Experts of a small language model.
Experts: 96 experts in each of 12 layers, 4 picks a token, a softmax router.
Below are experts of layer 3 (counted from 0) of a mixture-of-experts language model. Rows are named router (the router's row for the expert) and show model dimensions 0-191. Each number is 200 + 20 x the weight over its row's rms, rounded and kept within 0 to 999.
Before each expert's rows: a language model's description of what the expert responds to. This comes from a sample of Wikipedia text that the model never trained on.

# expert 50
Prepositions and word starts in running prose, e.g. in, on, at, after, for, rece(ptions), att, plus same day.
router,173,200,217,213,194,189,201,207,211,192,214,203,212,213,179,146,249,180,200,160,190,214,152,198,183,182,171,243,206,213,194,183,197,186,182,209,214,213,195,222,216,171,219,179,202,163,162,206,210,188,182,211,210,158,192,199,208,204,181,199,212,178,202,234,195,206,190,197,174,222,219,208,233,189,191,154,214,194,235,171,177,236,215,219,188,201,200,178,192,217,200,236,169,200,206,188,160,204,187,181,180,216,246,204,227,144,179,202,218,216,193,216,181,184,194,167,230,221,204,188,196,210,220,198,199,209,215,205,170,214,210,225,201,200,180,193,204,185,209,207,174,185,180,194,198,201,186,231,204,210,199,212,199,196,179,262,202,179,226,210,202,192,199,182,201,179,205,193,227,229,236,223,198,201,203,185,237,190,197,240,217,200,189,226,199,218,206,188,241,209,199,194

# expert 51
Vowel-heavy syllables inside South Asian and Japanese names and places, such as Hary(ana), Ichih(ara), Dharmend(ra), and ō.
router,181,181,208,205,200,232,209,195,193,211,166,213,157,192,205,218,210,221,232,225,191,183,169,184,193,213,202,206,208,182,185,234,179,214,205,239,234,213,167,187,201,228,192,186,248,201,242,171,211,208,239,190,222,196,172,199,195,234,176,200,184,194,180,207,217,208,208,186,230,195,171,202,177,199,181,200,158,219,227,206,208,207,222,181,204,187,234,183,201,184,198,241,216,184,207,206,176,183,220,173,197,189,201,187,163,192,183,182,178,179,194,234,231,196,194,178,210,150,215,193,181,200,196,215,168,203,229,214,204,186,198,220,172,196,168,186,208,201,201,179,163,204,205,244,195,234,202,221,214,182,194,222,208,189,213,191,195,184,225,226,171,230,179,209,207,232,206,197,167,208,167,194,237,172,217,214,194,206,206,178,183,175,187,202,188,200,171,208,210,196,192,244

# expert 27
Early pieces of capitalized place names, person names and institutions after in or of, such as E(duc)ation, H(amil)ton, Gl(adstone), New.
router,196,178,219,226,189,223,205,231,177,231,196,163,188,178,169,211,193,199,196,233,213,214,204,179,202,190,196,200,203,232,190,198,192,200,213,212,199,186,217,175,224,194,176,220,199,197,217,193,191,204,160,187,196,179,187,210,211,195,189,217,179,186,197,185,185,194,195,198,195,202,228,225,201,190,218,197,184,160,182,201,199,182,180,219,190,193,213,207,199,204,180,207,183,215,186,190,168,187,193,195,188,243,219,210,219,185,244,232,178,149,217,241,244,219,188,225,201,148,238,189,194,231,163,192,185,203,206,214,207,168,185,202,181,141,235,232,189,216,196,186,211,189,200,236,224,208,201,167,173,217,219,213,189,179,220,226,233,206,187,238,194,174,223,191,222,217,216,181,172,198,139,191,197,181,203,232,184,221,215,221,185,182,206,194,212,190,208,190,218,207,217,209

# expert 13
Second fragments of words just after the first letter or syllable, often after the or a, such as a-ctor, h-und-redth, B-ab-ylonian.
router,182,189,232,216,189,148,216,219,203,225,223,233,197,192,172,167,223,234,178,168,209,194,191,180,195,187,198,187,222,189,180,182,188,220,206,189,216,203,195,220,196,206,182,204,210,203,185,198,217,182,231,191,211,199,173,186,192,220,196,225,187,182,200,196,214,196,215,201,226,221,201,195,211,192,217,211,237,154,222,249,204,230,227,241,201,191,206,223,192,185,198,202,199,224,167,181,173,189,206,182,220,154,188,173,186,182,231,192,209,175,191,166,236,182,212,163,235,196,202,185,217,199,194,243,235,173,209,237,174,181,214,170,165,185,191,196,214,212,207,177,206,189,209,219,227,179,194,227,201,186,201,234,230,190,206,246,208,182,208,182,196,175,205,198,198,182,204,172,191,208,212,178,178,203,206,208,186,229,206,233,182,185,193,216,173,207,172,203,184,176,200,237

# expert 53
Word pieces inside names and labels in table rows and lists, like Qu-ery, Belg-ium, Union-ist, Ven-ice.
router,226,159,222,206,156,203,205,191,197,229,205,200,192,182,210,240,158,216,231,188,174,192,181,218,211,218,235,207,198,210,222,210,180,201,228,196,214,204,223,211,182,196,160,218,229,217,177,195,237,220,251,214,201,220,202,198,235,197,222,205,196,207,173,201,192,202,204,172,212,174,178,194,210,146,211,181,190,202,202,218,197,207,194,165,206,231,189,203,203,165,183,205,200,202,197,210,192,195,222,180,165,233,192,184,199,181,213,176,226,169,203,184,238,218,161,161,197,189,217,209,202,190,220,191,162,181,232,199,204,179,238,198,199,219,186,191,182,212,230,205,234,184,207,209,231,193,200,180,182,221,177,207,217,194,190,146,212,226,179,197,200,200,193,201,179,215,207,193,200,200,204,189,220,173,203,209,198,225,211,208,196,177,192,221,250,163,170,189,213,181,221,214

# expert 47
Capital first letters of titles and sentences after headings, line breaks, quotes or parentheses, like E-lection, F-orever, and "was".
router,209,207,216,170,212,175,192,180,180,219,245,176,212,206,220,211,205,172,179,208,171,205,206,224,221,180,175,210,195,190,213,183,172,179,211,209,190,204,215,196,250,159,195,212,157,184,189,202,195,216,163,219,194,203,166,218,208,207,211,227,194,208,195,221,157,212,189,185,202,206,212,188,213,188,194,184,247,174,195,196,174,217,162,202,217,198,211,183,252,187,198,223,157,194,171,197,192,192,185,181,181,221,197,204,204,182,197,199,210,207,155,190,237,207,195,173,208,178,214,178,215,214,225,211,207,203,160,194,171,205,213,181,181,166,189,208,207,200,190,226,183,209,198,180,240,201,197,180,222,203,227,214,208,208,227,242,204,231,199,199,202,187,209,212,198,174,193,191,227,236,207,232,171,183,185,174,237,172,190,240,207,227,184,218,204,228,230,199,211,221,205,186

# expert 12
Space-led opening pieces of common words, especially prefixes like dis, re, un, cons, e.g. dis in disease, disputed, reunites.
router,166,232,206,205,251,208,204,201,194,196,179,217,215,169,169,178,225,195,193,222,210,184,191,171,224,207,178,185,213,210,166,180,181,213,188,185,202,201,215,189,237,208,195,180,194,212,227,222,201,168,186,219,198,224,168,185,221,220,218,225,218,190,200,214,174,224,170,178,215,187,192,214,197,204,193,196,211,211,183,216,169,228,214,207,225,201,222,201,186,223,192,231,241,193,194,187,181,177,166,188,189,146,216,244,168,199,207,216,213,215,228,214,167,162,215,211,198,174,186,161,191,190,184,226,174,224,217,199,180,208,181,205,155,210,196,220,172,178,225,218,201,169,195,218,241,219,185,174,163,207,183,221,185,181,211,214,170,212,208,202,173,205,195,202,179,193,189,178,186,226,216,213,213,206,215,192,194,191,189,236,168,183,197,209,177,214,173,214,215,200,223,222

# expert 20
First names in tables, along/alongside, commas in lists, and sports words like played, football, season, United.
router,226,186,174,223,171,169,204,235,218,222,177,192,176,191,194,190,185,185,227,221,196,239,235,220,176,234,211,199,197,197,233,216,168,191,208,222,159,200,210,220,183,195,217,211,212,202,198,233,204,187,182,191,264,175,193,209,184,200,229,196,201,224,215,201,219,198,167,195,188,159,158,204,189,208,256,191,213,190,193,201,215,176,198,174,191,208,206,183,149,194,190,179,182,220,230,199,234,200,212,215,187,192,227,194,225,177,189,164,194,210,191,200,189,217,190,197,191,230,195,230,182,229,198,165,207,218,204,180,218,210,208,233,231,231,176,223,205,203,177,181,156,192,195,215,178,188,191,214,231,214,202,187,207,192,207,180,200,199,206,173,204,201,223,214,201,210,200,187,200,181,167,211,176,216,201,214,153,186,197,170,200,179,237,172,206,191,211,212,207,171,208,195

# expert 52
Final pieces of proper names and places, such as City, Island, Center and League, plus month names and the (s) in Writer(s).
router,218,212,149,183,186,237,203,189,249,197,149,205,228,199,227,222,225,197,226,218,200,181,230,175,234,237,213,171,170,195,208,200,203,205,203,171,198,206,199,187,178,223,216,168,214,193,197,216,169,191,190,198,223,199,240,236,202,156,215,172,189,179,228,187,216,174,195,192,194,168,159,194,169,188,214,209,209,206,217,194,172,191,205,190,168,232,212,173,191,192,195,212,224,200,219,227,225,196,250,221,201,184,198,212,223,208,185,204,222,202,237,187,181,170,202,206,189,211,206,210,193,235,183,184,226,231,214,172,225,202,170,198,210,232,232,211,172,207,211,217,182,208,206,208,197,208,196,186,200,182,192,195,179,220,193,190,152,207,204,191,201,192,162,228,185,192,217,235,205,201,175,193,207,216,198,221,185,222,194,164,172,181,198,203,217,180,208,204,192,210,197,200

# expert 18
Opening syllables of names and nouns, often in table cells or after of, e.g. Pat in Patrick, Tra in Tracey, tra in training, Val.
router,233,173,193,208,149,183,176,226,222,234,199,198,193,184,201,198,189,227,200,185,194,197,171,222,208,198,236,204,195,238,185,199,207,203,195,209,208,148,179,242,196,210,155,190,175,191,218,190,189,184,235,183,203,162,213,217,219,209,212,189,208,199,208,236,205,156,179,174,173,179,213,221,219,195,176,204,237,197,186,217,216,222,184,220,210,182,200,227,175,179,176,172,183,175,188,212,227,194,230,189,187,228,191,212,226,188,242,218,202,221,182,234,196,215,184,224,193,199,200,220,202,218,181,186,229,199,178,204,245,182,232,183,215,187,203,215,193,225,188,215,223,216,177,181,207,210,194,175,190,211,220,187,189,228,190,183,197,204,167,181,223,178,212,187,173,190,210,211,166,231,169,211,210,199,163,238,193,223,178,195,197,204,211,204,223,198,206,179,183,206,230,192

# expert 36
Prepositions like in, for, by, at, from, and sentence-opening words such as The, However, During, This, Therefore.
router,162,199,188,185,185,173,182,200,190,187,238,201,226,219,206,181,202,219,183,218,217,225,223,180,188,180,173,225,214,189,226,179,221,215,196,229,207,188,203,209,200,163,227,223,204,195,197,242,190,195,191,190,214,164,195,161,186,205,186,174,198,197,202,186,195,200,173,226,186,215,212,193,206,178,191,203,194,185,229,188,207,219,242,229,174,193,210,177,211,201,197,146,192,200,202,160,196,178,201,179,191,226,194,200,147,198,188,228,184,217,198,196,210,246,203,185,178,212,189,186,228,225,213,213,214,190,171,180,180,194,208,223,212,217,182,168,219,190,191,215,218,193,233,190,226,194,210,253,168,171,238,205,218,178,207,184,233,196,196,204,218,166,209,196,195,217,216,209,195,179,217,223,224,218,255,167,218,185,208,200,223,221,190,195,212,211,196,194,169,204,160,197

# expert 6
Word-internal pieces inside proper names, acronyms and titles, e.g. ont in Contemplations, int in Macintosh, M in UNAM, ot in Motorsports.
router,208,196,226,186,208,208,199,190,212,226,189,199,203,208,186,223,237,226,208,205,222,200,227,175,259,207,238,176,188,212,194,210,179,219,219,211,175,229,186,170,221,227,156,186,179,215,215,198,187,141,190,207,222,228,208,182,189,204,191,193,227,198,241,197,211,195,200,177,207,194,174,197,185,162,170,242,208,222,213,194,222,182,236,207,186,177,212,173,190,223,190,185,224,187,198,227,204,203,198,178,202,180,201,217,227,216,217,235,193,182,187,196,196,179,224,220,213,205,193,210,175,193,156,217,210,209,188,209,241,164,206,203,168,174,213,194,194,211,188,177,180,194,175,212,210,210,221,212,203,160,173,173,216,205,225,177,198,177,195,229,208,205,188,197,214,192,199,193,187,199,176,181,186,214,220,237,183,206,196,167,186,166,178,215,192,208,163,213,194,169,213,244

# expert 35
Opening pieces of personal and place names and accented letters, such as William, Jos, San, í, ó, plus cre-w, deb-ut.
router,216,184,187,197,185,173,174,227,231,238,163,242,210,206,202,213,179,202,215,173,184,179,206,172,181,183,223,198,198,234,213,224,229,199,166,189,228,201,202,224,224,234,194,204,209,182,199,204,191,180,236,207,223,216,199,236,175,195,206,187,182,184,200,200,211,206,181,158,192,194,183,181,219,187,193,234,172,206,187,199,176,180,189,187,195,220,184,216,234,165,188,195,180,197,182,193,195,198,214,211,235,179,224,205,210,234,178,214,247,195,196,225,227,215,198,192,208,201,178,224,172,212,191,175,223,220,213,217,196,217,188,243,214,226,181,206,195,172,219,171,189,176,219,190,185,175,200,195,193,217,172,168,198,174,215,184,188,202,229,244,210,192,161,196,194,204,200,205,170,201,187,238,219,220,176,212,227,193,177,153,196,182,193,179,178,204,179,201,234,190,216,215

# expert 30
Lowercase word-start pieces of ordinary words in prose and tables, e.g. med, trans, camp, elect, t in take, uff in Buffalo.
router,209,225,178,228,174,193,169,235,185,229,203,195,185,218,184,193,175,206,242,164,184,204,215,201,168,200,222,203,196,199,197,220,211,193,193,181,215,200,219,219,210,230,174,222,230,214,204,188,197,185,239,210,180,215,225,154,204,170,250,220,219,194,169,179,252,199,216,168,184,179,204,209,215,208,173,224,181,208,158,230,235,190,205,190,192,212,197,203,161,194,204,194,198,193,178,198,189,195,176,181,230,211,188,223,203,209,223,214,202,216,179,218,192,227,184,218,185,196,181,240,213,203,159,180,217,197,211,232,208,220,208,217,192,188,176,192,192,212,193,194,236,158,190,220,198,155,215,192,202,216,207,162,174,167,208,190,195,204,167,213,216,197,180,186,211,214,229,177,176,204,177,190,203,204,194,226,179,231,174,206,194,213,194,157,202,191,194,186,219,185,205,186

# expert 58
Common function words like the, and, who and that mid-sentence, plus percent signs, coordinates and MPC in data tables.
router,178,179,212,226,180,192,193,197,181,162,214,195,196,227,216,198,194,222,194,196,212,202,223,199,214,210,184,211,200,189,202,195,228,185,182,238,219,219,223,196,188,157,195,227,173,223,173,198,210,192,196,206,230,210,226,197,209,188,234,183,174,204,209,194,224,181,200,237,178,171,215,210,204,224,151,208,210,201,199,216,216,205,186,202,185,213,190,186,168,205,206,146,205,194,220,190,188,197,217,177,206,264,183,206,220,187,199,191,162,210,193,221,203,226,168,191,200,175,187,217,240,189,218,200,227,203,188,181,204,183,200,213,214,219,202,199,219,214,162,186,209,161,195,207,191,163,195,212,207,224,244,158,193,178,201,187,207,214,149,212,197,215,232,194,188,215,216,229,171,207,176,196,209,206,217,217,200,201,140,213,236,208,212,195,221,202,198,179,191,214,156,168

# expert 1
Function words and possessives before nouns, such as the, its, their, against, plus place nouns like city, County, Street.
router,201,203,202,189,206,200,238,192,231,153,181,166,182,205,198,213,227,188,200,198,229,182,194,170,199,230,179,177,244,217,191,225,165,199,197,203,162,205,200,195,194,196,242,197,160,186,191,194,192,198,168,187,202,226,223,249,201,225,201,203,216,194,221,194,190,188,206,173,193,197,183,185,221,215,226,203,197,191,208,145,225,213,183,241,209,170,206,175,220,225,210,237,176,224,199,235,220,194,213,241,213,195,206,195,186,204,172,175,206,200,198,228,181,166,221,207,217,179,202,191,190,171,206,210,225,251,214,159,210,191,154,203,199,222,230,203,199,185,181,197,191,230,193,218,179,209,198,202,203,206,204,186,177,243,206,196,183,222,213,200,191,205,175,185,232,197,180,236,178,190,211,198,204,223,190,193,203,174,165,187,192,216,192,180,180,218,209,202,206,214,208,167